{"init_std_router": 0.0156, "lr_router": 0.000239, "norm": "rmsnorm"}
Below are experts of layer 4 (counted from 0) of a mixture-of-experts language model. Rows are named router (the router's row for the expert) and show model dimensions 128-191. Each number is 500 + 50 x the weight over its row's rms, rounded and kept within 0 to 999. Numbers have three digits each.
Before each expert's rows: a language model's description of what the expert responds to. This comes from a sample of Wikipedia text that the model never trained on.

# expert 26
What it handles: Words in football and sports career text and tables, especially for after played (played for FK Teplice), country codes like RUS, BRA, GER, and League, UEFA, FC.
router:489458431463551531534461535501578527502482487523543577467463408437526502558500449486493526467481499516414500642533496574464451418504504549487434517508497591464623392466521539489510534408538553

# expert 15
What it handles: Name-initial pieces of foreign or transliterated names (Ch, Sz, Bh), taxobox ranks like Animalia, Arthropoda, and "belongs to", "part of" in geography lists.
router:516463494519512471521455498433578461528507534453557533437463461551482467486535487463409474508462549558448571586530525611456408461499486477486378447552466600439515506564443519450505533528581491

# expert 61
What it handles: Articles and first letters opening titles, names or headings, such as The Strand, The Four Seasons, Singles, Multiple winners.
router:466478446525522532421456543495527486481482434553649511492523452492519466522490510515425508450454419538510546553553418520430455508513500550535464562520506520526489491450459572442459530485574487

# expert 23
What it handles: Election text and results tables: party names like Democratic, Republican, Labour, ordinal district or assembly numbers like 2nd, 5th, and vote figures.
router:482482448448521548471499480499550484483557457578559513534477480465456499496528488452406506519453474536453534570512437505479451512516486558560483574531512504474568512450422511409531457457510492

# expert 27
What it handles: Prepositions heading a noun phrase, mostly of and in, also for, on, de, von, after nouns like portion, method, capture.
router:499497449437560512475441508538499438496542406467568587481532445505529448481579543557469472526482531466447531556506537660379399533530426528522442520543438536502597486515497510451502570456526528

# expert 47
What it handles: Measurement units and numeric punctuation in stats and tables, e.g. km, ft, kg, °, metre, decimal points and thousands commas.
router:538539542424568489434494459497563465476453516514531555496505503469530420498524518478456494519521425501475542564574503500431514579564499578544408546502570586560551415495525547393480491438460560

# expert 36
What it handles: Digits and number pieces after dashes, colons or decimal points in scores, race times, dates and ranges, like 6–3, 38:21.6.
router:530517399469500494460534428512563425586509398513489496482508491455508478519466455541484532518459486449473506541557472573459483482416403511531436514518506552437603483522495518473521487439415467

# expert 45
What it handles: "Location" in map captions and words like located, live, Died, belong, plus pieces inside French or Romance place and personal names.
router:554571455517500507499488531512509448543485493464603509502512435498544413470502564573497461525545476600422527626627501529520488489470428481577488562584502600550590573457547498404477491463462524

# expert 9
What it handles: Head nouns for organizations, transport and infrastructure after "the" or a name, such as station, company, Highway, club, aircraft.
router:482555488415557579458416397448515446553499462435626492554486446476524456511580466558487543449486621444493485550511546510379494477476444518587476484566515600504553484506529466443462410408471512

# expert 56
What it handles: of in titles like Order of, Shire of, Peerage of, plus office and politics words like Minister, Governor, appointed, elected, Parliament.
router:475504453431537504442529513545539440476510460441608531506508455476502507491523450483403472501464483519461553565628560584468384538543446537530418523465531528456505482491503539429495494418590491

# expert 55
What it handles: Line breaks after list entries and table rows, especially in species, discography and place lists, plus words like Species and present.
router:522446573510565609470464485442479544524521477420605546407463504460561499587510504509469532526536556538440512632608546553443484557451524481478406578496510484459530492493525512425458524521524498

# expert 4
What it handles: Single capitals and short uppercase letter clusters in acronyms, call signs and catalogue numbers, such as BWV, WBRG, RC, plus heading equals signs and paragraph breaks.
router:645487428439495539449518506515616487500492470461624540514527489497531469555514433493443554555487485500424503647579435513486502515524539588590441545469505512490564514425562525437437475459511436

# expert 54
What it handles: Nationality adjectives like French, German, Russian, American, and name or word endings such as possessive 's, -n in Colombian, -ist.
router:544471471532454488447447481514476520550524514545544490473462383510422489563549481496455599420484422466445561556492498518421487494429511521508489506573523477564620430490479541420536507543452450

# expert 46
What it handles: Byte pieces of Thai, Korean, Japanese and Chinese characters, plus colons, degree signs and dashes in infobox coordinates and scores.
router:450487467442570480418424420435573510496530498484561490567433504477520453530562479571514496584482528472480535481602550542500421528533472501542472515495527598562540479472479530419398553495449507

# expert 41
What it handles: Mixed: of after within or as, to after due, abbreviations like Jr, Inc, vs, Sr, and ellipsis dots in quotations.
router:554506552455482458433473532529478432503564489482580546457510502476488429549573531511502520456459503458472536582469515683480391561609451596554438475445581564560574440471577518471461513469441475

# expert 1
What it handles: Year numbers and their final digits in dates and ranges, mostly historical, such as 1944, c. 1865, (1722–1723).
router:503507437496540437438468565517518551562498494497515569409512471487521465467497529477373481500444463545487462536555488569519514539489504486531497517466494560444542498475545487421464580444513461

# expert 0
What it handles: Opening quote marks after "saying" or "writes," plus abstract nouns like behavior, problem, analysis, concept, and plural -s endings.
router:496400533464462485430448543448515430560509453603512523518454494418492478536485496563510445549526476506481498637562533560454537553471464513484456464569462628519542493504415438426437479483521514

# expert 14
What it handles: Adverbs and degree words such as well, often, very, still, more, plus the -ly/-ally ending completing adverbs like economically, commonly, newly.
router:466527538560493521428514476415529438535507499534604511463519447458511457619471460468523480446545409477431516542502477588490524590530496541511506557543547624487621459459468497478466485506467500

# expert 20
What it handles: Middle pieces of foreign or unusual surnames in tables (Blaney, Azarenka, Manohar) and award and setback words like received, earned, Nominated, despite.
router:510548439472516618504485443480557443530529508403594453438528471505465478574498444496463489522479505440516501563542542678460461444513493524514461630449506578493516413575506501477491462450465507

# expert 51
What it handles: Clause-opening words like that, which, who, if, because, often after says, imply or a comma, common in math and science.
router:400470457451563499456556517476586471445493437593548655551538453525455479490505474554502506565484438494489490502570498528601494470439463538538482468500563551462518560525498500481558556522493450

# expert 58
What it handles: Word-initial pieces of place and proper names, especially Bl-, in village and municipality entries, such as Blečji Vrh, Blåbæk, and infobox words like Total.
router:520434481474546523523478474400523420468516552541534547425544429520497485514564470443502533561531482564427546574637551548443490542466524534497491558514539546484519500518527473463508553431501534

# expert 18
What it handles: First fragments of split words (int, cont, dep, sol) and religious words like temple, Orthodox, Catholic, often in church or history text.
router:479524513503443500463536519469489488533472451509589535429516452603555525495481461444533499465435486507437521539473522532554496509470480532520438618503514585534590549521534521467485516504516478

# expert 50
What it handles: Pipe separators, semicolons, and line breaks between numeric cells in sports squad and statistics tables, plus infobox fields like Born.
router:461485526521540577532550441475565464498501457459507522478498468503511540480531502486453534482544548487486457599591516602472417521576451575481479566503454564478583512525549442421453467427431499

# expert 48
What it handles: Pipe separators and colons in data tables of election results, climate, census or career statistics, plus measurement headers like weight, density.
router:488512406430444584507479529525556441573519482454585528499485424464438415594584517517484479482426403527517549597575417575521490556498586539540526522456443571441637504497450537482499481419470495

# expert 16
What it handles: Prepositions and media nouns in filmography, discography and plot text, such as In the episode, on its soundtrack, film, album, portray.
router:429559495481539525502528403440498548472504471475493615448439425487461507607495473540481485475413473478456422608474517568465475520535536449498516568514558537504539471494531474509470488445499489

# expert 6
What it handles: Past-tense event verbs and endings like killed, acquired, replaced, reversed, plus "for" before prices in ownership or sale narratives.
router:563555525531588519394520515568466465443519520624576577440528473469469471472503517467413464489490556527358536592616554538452484534433558593524457464480491547493487498488507462460451527488471460

# expert 40
What it handles: Dashes in markdown table separator rows, such as |---|, plus mid-word fragments in ordinary words and LaTeX, such as Bet-a, epsi-lon, ethnom-us-icology.
router:444456426478520475446523306483517404496434377537549510478506495535520525507541477469514481465534458405478456531633465628528468518524480516500438544445533529536673495545533558480535625404521462

# expert 8
What it handles: Prepositions of direction or purpose, mostly to, from, into, through, towards, via, in biographies, e.g. emigrated to, trains women to climb.
router:563414507526559519503491500435483519501458494490532523563465458477486476523446515470535480446452457447510537542568487607437486517539577631565429539509505623475507466350454517396444554485441454

# expert 37
What it handles: Sentence-opening pronouns like It after census or species facts, other pronouns such as them and its, and line breaks in lists.
router:488471479478541519417533447483537455541540509560528490506519472550510498565525540440536480522521486539451485605579487559477451590423442502469439498460427485506605466531487532399530504420544536

# expert 60
What it handles: The word "as" giving an actor's role in cast lists and episode credits, plus sentence-opening As, While, most, and table pipes.
router:500525430474578455428549463379532548505482490503533550525452510492494452463584438556412514536541450574437445566599492577419509473430459557559514495465559545519604505529451531431466560522485545

# expert 38
What it handles: Articles after at, to, in for places and times (At the end, At the start, opened at the top), plus numbers in league tables.
router:513551506379493509405480493527497351575495479465559594468473516479523427460600543487468512514491468473468499580543499525502423455512503544529455538458515541466504485409565494491490476438509469

# expert 34
What it handles: Cells, list markers and names in motor racing and sports results tables, such as Prix, Racing, Speedway, GBR, FRA, and numeric table cells.
router:522490438500540537511521419480520434493563367512607566532516434493557421564506473434487486485474470446414563617580519573476499580594506495537433492476574585519483447460542529493471473548576576

# expert 19
What it handles: Final pieces of place and sports-club names, in league tables and match reports, e.g. California, New York, Brighton & Hove Albion.
router:570533448442548525538432481507547540501453481465520546442529445537520455559592523523464530449486530486455528650584507549496501490504481620550474478498582579453601374473497417425415481454538448

# expert 57
What it handles: Road and unit names such as Highway, Route, Street, Avenue, Squadron, Battalion, plus table pipes and coordinate symbols.
router:563506438434517529415485512512513463536574502538614510491475467525445390562599543519495648536405517514468501548595506545489439535523502524511476477475521512457543504422485476408550509434528472

# expert 17
What it handles: Commas, hyphens and year pieces like 18, 17, 185 in reference lists, author citations and date ranges, plus both and either.
router:521505421429531428499539535551594490533473431536560506501521485548458484484574430496463528541508464493362499556602490586463534504466506514554511555539549578443462496524543458418506579507529532

# expert 13
What it handles: Full stops, question and exclamation marks, and paragraph breaks ending sentences in narrative or descriptive prose, also heading equals signs and colons.
router:543544527501458512412513515536518462445498514493635611459530440445433480428495514491450522504458462458538491554585465583458485486472494540476484504574471507427551474448488534517540531465517478

# expert 25
What it handles: Function words and linking verbs right before a quantity or noun phrase, such as about, to, of, represent, described.
router:506484457463540524460479491496590444477485462522534432452455467570494470496577475531483561481452495505373549631527463625513539470549477505503405561532566548535524534482520488461440554493472477

# expert 2
What it handles: Words in sports biographies and results tables, especially his, verbs like played, received, sent, and terms like tournament, touchdown, championship.
router:452548472500533540410495433484485472538573507528514574579522440436531478468557417507420500583459469476445513562646497567437468523478502505471476501486528593374586463495567475467447464414481485

# expert 44
What it handles: Word pieces inside English-style surnames, especially after Mc, Co, St (Coch-ran-e, McR-ae, Caval-lo), plus full surnames like Clark, Carter, Moore.
router:573523447371542430497561519458525382519575493588480554482477452451468491513515472549392465514410536471463501592615558655511448466486464538561440527476557550513592484518553491393425458407433509

# expert 33
What it handles: Labels, charts and media names in album and discography text, such as Records, Billboard, Format, Rolling Stone, plus colons and semicolons in release listings.
router:510537481434462583471512498512664436461547447467598556468432445487521468568503479504411522482511476423504491596533535553453532443489488499589522521509490490535574444528509508497530499372453483

# expert 24
What it handles: Final pieces of split words, mostly inflectional or derivational suffixes like -ed, -s, -ing, -ation, -ized, as in exuberan-ce, restit-ution.
router:512622462517520537439472521457540476542508409553554539533444498512514370500480478462394504486445478557525498606573465618467509520443519588586473576578504613587548553451416478566444504476500472

# expert 21
What it handles: Verbs and nouns of artistic creation such as designed, painted, musical, architect, plus "Preceded" in succession boxes and "=" in headings.
router:493448456458563561526483448486532444493449439505579582446469456481532416558544433499459492471557484439514468537548488553545526501522521492603528561503540546487544493529537509411464496496570511

# expert 11
What it handles: Subject words opening a clause after a full stop or heading, mainly he, she, it, this, they, or nouns like project, album.
router:455522435526581484435468467480549456473447451486506479477530453519488452521517451470523508505540543518507522571536489531443517495521509518583449442509506582496536504505471542484503395465507496

# expert 43
What it handles: Finite and auxiliary verbs right after a subject, mostly was, is, were, been, would, in narrative and biographical prose.
router:504461512452536502487473472505542468595539449499515546490558429493481555454598444493499534559453543542508527582639501575493445529408526540593408608562561545469551486487492476532498495472449561

# expert 3
What it handles: Forms of be and have, plus modals, right after a subject pronoun or noun, such as was, is, has, would.
router:497552539430499526432448540447493510511486440544482557389505449516542438545528415540475508519423554480480571555561543593432469505524447566518443567516535636510589517536557555454475529428439474

# expert 52
What it handles: Titles of leadership positions and percent signs, such as President, Minister, director, editor-in-chief, and 73.4% or 50 percent.
router:468568460484581500417534554508531424533537487452618507483483477524528508494474515551501571545413531459462575629567448605454494491477447557570479425462501552446520512512512490465527478474475419

# expert 5
What it handles: Month names right after a day number in dates, plus year/years/century and commas after dates, e.g. 14 June 2017, October 25, 2015.
router:527451530422541467460502499527531486529509472510580530496521449448427437469564477467467540491449403485446437637530558606503475520563553533512460488495439539514579516452523555461414469456416457

# expert 49
What it handles: Dashes, colons, commas and minus signs separating values in sports results, scorer lists and data tables, e.g. 1 - 1, County: Arad.
router:473460499483554548464521412481467453501480496511533502471502485547514409531487474565494477440493488524480506574542489550448451560500576565568405468450442543535552420522414491520498463450477514

# expert 62
What it handles: Word pieces and non-Latin-script bytes in Greek, Cyrillic, and Latin taxonomic names, e.g. Brachycerus sul-ph-uratus, Perioph-tha-lmus, Ivanovic-h.
router:497489450522495525459417454509491533508482443542543611459473433533515442487485439525488444492516435472422508533542502518488471551586545495517418469553483558488560506484502557469500575455562538

# expert 42
What it handles: Vowel-ending inner pieces of Latin, Italian or Spanish words, especially species names in taxonomy lists, like tess-ella-tus, Scroph-ula.
router:555516517453547501534422545493547491539427527424489485418478458479503535472446487535519472549506438486472523556624488560426528547523486548521446584506522585451601500450488448495489483523447474

# expert 10
What it handles: Verbs and nouns of serving, working and spans of time in biographies, mostly military, such as served, serving, years, months.
router:498512483509598507432416481431515509452475451506561621522429485396481537566543460570480606497524453489504540669579545577428496460561487476584424571523498583472590425469569545470410534473498538

# expert 29
What it handles: Media words in articles on releases, e.g. film, album, song, CD, EP, series, vocals, plus quotation marks around titles.
router:467622502456451473471447450533573371514462482483567548571474401509505504589478483578391462480466550450477484606502491535491488505489463488557488446467481535481557541495464569458501453404495492

# expert 53
What it handles: Verbs and nouns in athlete and club biographies, e.g. joined, signed, chosen, established, qualification, plus season, team, cricket.
router:398519511478550547483546510501456510499542428453528520440474436403531432483531458518465526522517479539509468538642510576500465482442489548536425608511495601476610429511472464508490515412514527

# expert 63
What it handles: Later pieces of technical words (sequent-ial, intermed-iate, extern-al) in chemistry and physics text, plus article-like starts Los, Les, des, De.
router:544500460475496461505535493455590439582493505564527587468566502485444414504537515531403479523487430451475493558574501559519508537507536541503514516521519543557592475547513470477516573532490458

# expert 32
What it handles: Common English first names (John, George, David, Jeff) and the end pieces completing them (Jerem-y, Meg-an), in credits and personnel lists.
router:485552478471549500445463456440525459475530488527590485424466437432532463563537483544450523524461546484492509574658538562536425594524551574533439501503472553561541471549445495410474546516492507

# expert 31
What it handles: Subword fragments inside longer words, often in census, geography or climate-table text, e.g. Wheatbelt, philanthropist, racial.
router:535492516470616502386518505497551424538564476537594488402471466500497510505517511459494481572535447430468445548522546522447410542458551545475480586489510555459652498487553556431505434390464461

# expert 39
What it handles: Agent and means prepositions after passive or helper verbs, such as assisted by, used by, permitted under, using, joined.
router:502559413480584516515462484498458492481544507484510437394474447559493516464532442459445494448479544526445536690498600518458481464548407535574522484498602508511432431525489554541535546516484548

# expert 28
What it handles: Hyphens and dashes joining compounds or number ranges, such as 10-inch or 60–70%, and prefix-like starts such as multi, micro, Early, Mc.
router:464515486501556565417503394453501404542498522520529556437455528477520465515603438506476521529582552458407531601614501536440450514520499557536499535530491597507640503515443472505415563441514533

# expert 12
What it handles: Conjunctions and complementizers opening clauses, such as that, when, because, but, than, not, especially in explanatory or comparative prose.
router:422531516421575491473536403433569531427571560501510573447513478566481480488539487588469489494474486477488487566562488599536524494541564520599485440494491473489526471499469507489487543562561509